Weights of a small mixture-of-experts language model, trained from scratch on English Wikipedia.
Training: a variant of SOAP for the experts, 253M tokens, 7724 steps.
Below are experts of layer 2 (counted from 0) of a mixture-of-experts language model. Rows are named router (the router's row for the expert), gate (a neuron's input weights, with its number), up (a neuron's input weights, with its number), down (a neuron's output weights, with its number) and show model dimensions 0-159. Each number is 128 + 32 x the weight over its row's rms, rounded and kept within 0 to 255. Numbers have three digits each.
After each expert's rows: a language model's description of what the expert responds to; "comes after" lists some tokens at least twice as common just before its tokens as in all text. This comes from a sample of Wikipedia text that the model never trained on. Tokens count by the router's weight.

# expert 13
router:110151140133097058187129161111121109161133098067046118098091130090073126133177136084120100162139102149130173070100119139132063117132119128087104133106126144099168152074183159127159158094058131141179131112129134145144102139181095123108141143142157136135165154115183134154107076175138067105096064113099136064145163112091091132131100122132133093060075071072079128126138160136125119160173103155174157100151101162098099106110118184085144118070143138112072172135124166146169125101104112
gate35:074188099113128115146107134110158117179120167108072115145112087165134128102154111092136071142197161105117125077133130155132079159168131124135106086153160143172109081110140127150128201147132122224134140146113100102073100123149179112164121166094115137116188177182167163118076097131167076103134091162150139121093170139132155167138108122131171125064134095017096097162091136121164102148108154141171127081086154154177126165147168161119140165080180133153131175147127135093123152136135137
up35:111206083139096115143123058119110147200092158116125104130080139160123144157111153100096094092059239112130110099141139096077135104130120100123113164053174117120158077173139124105175122112184166137094112109184116139165145119139067118157117130066143165163136128143188127089101106131136118155147133103146095134123042155104160121132127125158118073131149108114136145183152133178147156116091123060128154086170124144133110144126149186138172122067137083093123104136145092117200126110113110
down35:174109110134142068144085161130126100078115189177132128188194157114095111129175150106156074089163127109113130134153180132142076136158110122103137124088080132139108127107098175130109169105158123125122058080170089130126108142117106191128129026161120105107102097090183148114124106146124099166084147168149115144112157184148149115020120153176058126142142157132124135145208124127164036129132152113067113125103119148142101164175153120114142125143136129136102173133142171110122147135097153
It responds to: Subject pronouns, head nouns. Subject pronouns he, it, she, they opening a clause, and the noun right after the, such as the 'award', the 'music' video.
comes after: " the", " The", "The", "'s", " his", "."

# expert 0
router:097127145160107136151213147108133092124126127078115110062082056091126099172163073077120103105140084163142184116179122125136122142149134140121085112155075150129140138039163170142150122112109105180173149093149121153146136166128077113094142107158098146120120098157191133134146086126121078100129073141116118112105199158105116117102177094117151141037094060111101130115109136105085077134183073179138174124150104094083144101111120121141150087105164129081099158126148149142197144139114116
gate4:094113132123178138150151216121126129149070086105072144097126087111104131125127148149138175156110152101187165179106091101148131118090137113095127102084114085077080116152159110140115115097174121096107088136093166082148158057123129170157149167102098141144115089121085140159128096102117140101110088104172103145165098114156074120155199100161089088086165168140144153110062087143116088170150123126138139162113061148173128121073164133086158161073149117152162096150025125126120133106177130
up4:086143122192206151150133091063102139106091134098066095110072156118173153084148109162135114143108149108131157091103146149086099194131149132157133141112107140120060116148106112092114134111131155140130181121135124140132146153075152185113112150145160116065117114094109152114117146151114132094177124134125120173175137179099165118155174058097151094133150153073193114130118167122099125134108093130151199110148141155233119121182063133085136148047119175088149115129129086074137141122144092
down4:072146053085136088111125114084135171157152121079050081110135128133114151061168164169167190141117099101112202144126146104168160098142163162065038115145120122142082114160068126142091079094112108131132123154150137098104106115142124151092179124167102107137137137164128041125103090127086141128120138067114107160050141154128112114168103113089083149127146162114116178142189106116137113109079177146138144097110156064099153133144144102093135096119125089111112066102146152139090130127135107
It responds to: Dates and narrative verbs. Space before a year or number after a date or table cell, plus biography verbs like won, born, After, began, married.
comes after: " |", ";", ",", "|", ":", " in"

# expert 6
router:105136144157094085155158159068125109123096104104036121061106067075078113149136126079093125112141104174139185082165114117119072159050125114093104133146095149062162099081193152167155133118099169150190116053115143153128114125136125118083089116149153099161168127138190126141129075129113127088114099136113118119094161169105148127180129111131147162081119080106100160083106129126149102092167092137164143120135087147136116099142137125128176089119128114113086172131138149189193116151060115
gate4:088081122102155176122158128184125070097132078103084166167060135127129112103112182147176099111131129127193076082139083102198130151108107099163096151129120076140095126152109086209168130128148097134135148134107131095130092110147105100096105130165088101077171113130141168164091137104171133162162100095108142137091136162116189077100115152113155128133061141111075153175103099113107141179059117150114170120131115102103138083144130133119064099157132050058156143081131101110153110119103093
up4:126093153146077046106136136093121179119127152133150102113162112074108148142100178131147122074135164106182167159126154176119104147121114148128154109097101113131121085128115130123148158100123119145221194074072098139149164054129109129141122144122134119116110191134119161124143075091147126099132128036206087092129152102147185121118138088112175072166102094119144143183079178138098167114122039097137139157125150120113093165148159135182156158136133107156154142147130104096134117100081071
down4:137111130111158091140121081129096125173151129142092111156067147149101121104135115168115092080110126111104101208064104093124159176167130052144114144181133136086130117105105138072141127069118113137109189153116093101121080173053140185117121125103164106090155178105132138185110103106122133097125065101135116093166173147109140126151086085126126089169139098118072172108116105176154119183099140156091040110131089077069109140108101161143077135140125110158160135141082130136113094086197139
It responds to: Years and name parentheses. Opening parentheses after a person's full name before birth details, and century pieces of years like 199, 201, 196 in dates.
comes after: " ", " (", "–", " John", " &", " William"

# expert 1
router:131159169139116134147138119119074098155108072102126095071101074101100140155133102107145152176138070133149135093112194166154135155072130095123098158104129204054176101119131201210163118108121119157203187106153192133194128155147140162120135153144140151133133109114101138194102133126154104101086099101100108073169146147111136140147109137138140152105121099083102117093145132112152082139229066122142170113156135154135128100111093130141148134104163169097122149120125155132216151135113091
gate4:071116139189158097153118144144120135134152141175145078126118141131097138148199087119124161133105169086114140132069111145148101146154107112137156120091101132187159134166137178128103114171171111169115072170086164084142175082148096122110177201138181120058150132149123129157131107204122126071148112126136132120084116128131202141124146111105107151072136116197090087131138162099114095083134195133122099101147169091123102154136131211166160064117177104170131110169155088110139180127118100
up4:132119185105117143126104097150160156199120109142151098145118175106108083147124140134072122111118145140125139153134083215104095157110071120193114159090165073113138092138098100118126159161122141156098107131145165161134168150114081108086154149143148191130138169129161196126133150132180166164141132085105105110074154130122129146110168007116118178182128108158186160108137167121150132143103169145168159164094156105166151150123189186084183090116145104101167161142113092094163172134129157
down4:130119147072131121119135155116122168086149082127106191158098130120113046133157123117159123081184067114141132142094134137190176138189124146119149088110154120070088104101114092148147143155127114162155120116108142143107220111126063096119094127161109125109154137134136130162174126137128158121057138089101132115078086145098097174090096097135101136138112132112149124142104183093071107101157083142146126187134123141119149120146161100074201130079168157115160160022193119077078128132155156
It responds to: Determiners before nouns. Articles and possessive determiners starting a noun phrase, often after prepositions like of or in, such as the, a, his, their.
comes after: " of", " in", " for", " as", " to", " with"

# expert 11
router:113135166195117084164143138108087114124095065106096095141100139132094108116181136090053148156097057164084141144200176131142154084109132100166120170062132132092172108121101175182157109099094142141126107088101166128123147184149044116076125159166134128122131182112187148138132074094069130081125120094142115117133161165126138097141175127115160112133116109078118105056071138151094138117159134165137167176182071111130131098121136166131121091101142099118116169097130142165138118109076093
gate0:163115083145117111140112157151129051141165144096177099176138145048111128127132145126099136097101098126147107162091089148095104108123154182153126129153099176111157072122085129156141088123147126099141083122186146120146143123136147169145071098134146095128117104167179221130100175134227151066171094134098109131145157104161168153098097135131130120147107107129116120091083192102133167122115176140176193166156159096119070154055150141155142074113098126122138133144199122154096116066137127
up0:150109106126091121140122154144134139097125143113112113125163160155202154099123087144119126196179134111126182162162113143214113151115131107160116138091087082067080122138104162125152117117085094159114130157134079124189082109134150105126126081122093118102183238160120106205084130104132125114170073155121117154114116120140127147136169167081121140196121110133140098131142153115109084162130124107133193112153097159106113116072168138148149144182136146129182066125075101163207072133144177
down0:138133129133159159086131179083142091116167109167191137116134199074145145164126135071114172120144156140134102113137127106152176168095150151099077100115140131174115095217141103132089113135129149117148170076179150174135118126142070167136121119112115134144198126092105029149179113155077147183104078121105137124188084138148102134161142157097174083143107084125110140105135127130132098142178090120130155166082137136193116161116139116182110051132119082114143116100107091136060095097127088
It responds to: Name word endings. Inner and final pieces of place names, proper names and codes, often after a capital letter, such as M'ure't, East'wood', Jenn'ings'.
comes after: " M", " L", " R", " T", " B", " N"

# expert 12
router:115153121138101129126157126102170121176115099125085034132133098091117122157127087089129124134158121133157126139131106090151119161062104133107072105169108161142155121064190183137178091119113112111191110078093112143121167155161132108098105140115096174089168144152119096145132139093117045109124096151086093132143136161049123056151164110112145075094123107128106183125151101096119117138160072158103147111145071110141157118125105142095145057109143174145087183085149142173220079139125133
gate7:101160162162053099088114047073142110131157128166164167125163201117187118102103097101054211137085157131095129143132184128050114149124128108075188175104065101161142127125094114119112153139107086086150098120129173136109137127137135094149105175086129134126107089147192118153196149152049138109087128095088118175127146177065129142119101155120145127117124120163082130132160094124100109143101095110105124118109121123121155146137107068158117121087164105111114142156154174139132175143163159
up7:149037203147138100201104112092177106159093107151159195098078158147116105110187152095180079114130106147135120173115123122129155128167101142109131084134124100175135144114091145085158077125130092105104160154103091101128098137159110100159145116173110126120123130099075140124079047141130136149171115121080118127169119129130129106149181127095118100131139126175173132144145153137168155143146152094128162169198047069142059164123138175077101148103083123154132137168149089128051162125104136
down7:144073119136127133169096102106128112086170112120172109142083111166158072085252129151183082153110093138181114158134087168143105172145196120130095108127120137174130122121128151071120083157157123130099138151157101115101148165107149095114105118086109053121106174105116145100047104116173090080139065095132107126129099173127133127106144169175080087126122104135142114147129148158143144127181133138114165164149095148074102160064189177110075140154148095112119122169168114114078142120138170
It responds to: Line breaks and structure. Sentence-final periods before paragraph breaks, line breaks, == headings, table pipes starting rows, and list hyphens.
comes after: "\n", " |\n", ")\n", ".\n\n", ".\n", " |\n\n"

# expert 3
router:105136116132070093162189158074117084131124144137081112082125060073127079181122116120088165138137063120141151112187120162132080096057165104117059123109131154100135136092133123129151140090110155156181152085131143172166151144166090095082120133166136109117136118165151124138093109153083086119053067109111147134121163143062090129167133142091148150090118076076076120120116163122151137133138097150137133117149096153152184116140123114121087110057160099162094136130106148225182110144091106
gate35:099185106150125115090089148144137089134169130082111157134144131109165186123123163151127165122091125081136103061109170183153129156147120123168099159147116129128125162150201105129138144081100124139153166106116134176140150125165088077080133118143110113125094090124209106158161075100145149147135126105112138154131132131131113112095186105157169204115151146197140123187186128169136115143124129156204099141116123149169120166151144056073088150032120116180149095177127127064140185084119119
up35:131130052157201125116168148193143112138141140142152108120177107159083145135148098105074110139106131144149130099143121120103151190090116142162103159141222157086143105116090152137102169129115147137141149169162090141149146153116134116085155074139139104142177161179164112205104125081123158103128124138101155155112191192121106078127130147169157145110161133118144109110131103106098138189112105094077048075066135125173122092135163117164133113160123152074167154111188118160082140126038143
down35:156137143166165068122165114167130134150128129139103077100194138165132078161140096128112106127182191179132190125167182148132111106135166150088146129122162151176170103144122219144112138149132161100081145172090127086163147094146135054083084140075149128151159097172154118101135110197113102173127107167107138195152166102142143202169142161140119137139140165110142141119156149145075156155101102156096151083096135182162109099095177123150098135103168104127080132191123165166108114132086116
It responds to: Digits in numbers. Single digits and number pieces in years, coordinates and statistics tables, plus table pipes between numeric cells, as in 196'3', 42.315'8'.
comes after: "201", "200", " ", ".", "202", "199"

# expert 8
router:033132175167097136169102137144095101124083113111078129113035163121093037118140166107123103169094096151125126097161138115168111131125162146138123154104115128108173170134115173207138113082103104154117163123167180165108128154219087147104104155178133085145119176160169163175094092072102109102129119115151092153147140169127114080107151136127155108096148138126127118112076122114104081124166092150089123139149051108136072134082133126098124111111124131094112142161114208154114167149135100
gate0:148123108136117142141075147150101165126116131167164163061102136133094123070118136056137116134157106155087115136101129086185124188142124103112111111114112125172064149111076164113083189166120109105069151158121131188119189122207102108168104163139139102088108176114123117099126156119147138121122141210094090155154170117148162144093180076083123131106171106122123147143096163161110140142163108106156137177142123126086161109078155112046128021106130145109128152101126154130113087131087188
up0:116087080133144097147124114089105093140113139093078108208195083158178131134103186091131169154157108146164099151147199138086133148134155155126157170125127106170132144082089146113125072065129171155203119083118065098051122118105109092088114165132145097097128148152160162093086122116095119162110115054156130128056126124155127143154160143130102161145093144130166093139153149133134098100129133155134056113105155126094132156147152082148203098139109118155082074135156120092132115078144189
down0:109070141216173114111174070197119135080104159134104057131128129169140205121093101101127162134129168074095145119112159137133165185165099142110119140128095165164090130123131099124096139169130123107111088210109114133152125124117089116105108142102171103141130199157125200177123196119113116171116158152108094087119133078136146162131079086064100196114102100167123148092175112097121158099178157153125109130171118188107110153085138112132143120116091140118126143124142057172115099116140143
It responds to: Mid-word English fragments. Word pieces inside English words and Latin species names, such as Not-or-ious, qu-iet, mult-ip-lying, special-ist.
comes after: " ", " un", "–", " \"", " Th", "st"

# expert 7
router:087159146136073091143188144111137133116117098137094070087094106115106072124196134118113143151140106144082182088119131187165145120109102108144119175129146126118150140054198136130190120112174176166173131110126138144116132145166098086103143147150118141105068142126209119156087127072124121116143097155120123076123157169142142129117155146120135128009113075096102150090133172070110102155136096146127160110162082159146127095100148122154089117091143132177089167129109137178194077121090087
gate4:139114121151126130118183133163132133153102152097106117175107093206146091154098114075137176105074115102071116054134126118119156130095125141100071127092160105130166108133114135133128090085200084142191120173096149108128080110183102183162136129162107119160065128134128135155174191175172134158134145083077118152137102134179148140115140109130099025116133093141129126147210141194143125146158145130182148094102130104157153111075094121090173120152157097153085149101112134128108096068122100
up4:111104129073090135087164090091075183142185142118127115145132155122139115092128095115156128081102115125105096149145176135127095138146128178125125089128110109194152075109152160080135128127144088144145078136099185113148150189161095123100184144147074104037078168190088097087115181120158131146118096172174132176131149206149163099119151097129097172077120083148116151145150118138180132188128138092159145145152157154094143116133111090149158150160160125145146182092146151142167059118082183
down4:136131151091147138146156123179145140154141095101150141134130103127129124123116157126133118158124105106120058118121152123108144113087158139145095086135110110109118074111115125177140129149110144127101138135091174161185129188183183171148126174152116104170121125162116102118118138124200106149087085099126111185145089130162141123126059162126106133113071113128086065160186052122145074075189132130126122131190148128169068085137121148144101218093137144248101082099137139059152105096134099
It responds to: Infobox field labels. Field names after a dash in infoboxes and taxoboxes, plus table pipes and punctuation, such as Species, Coordinates, Location, Born, Votes.
comes after: "-", "|", " |", "0", "1", "\n\n"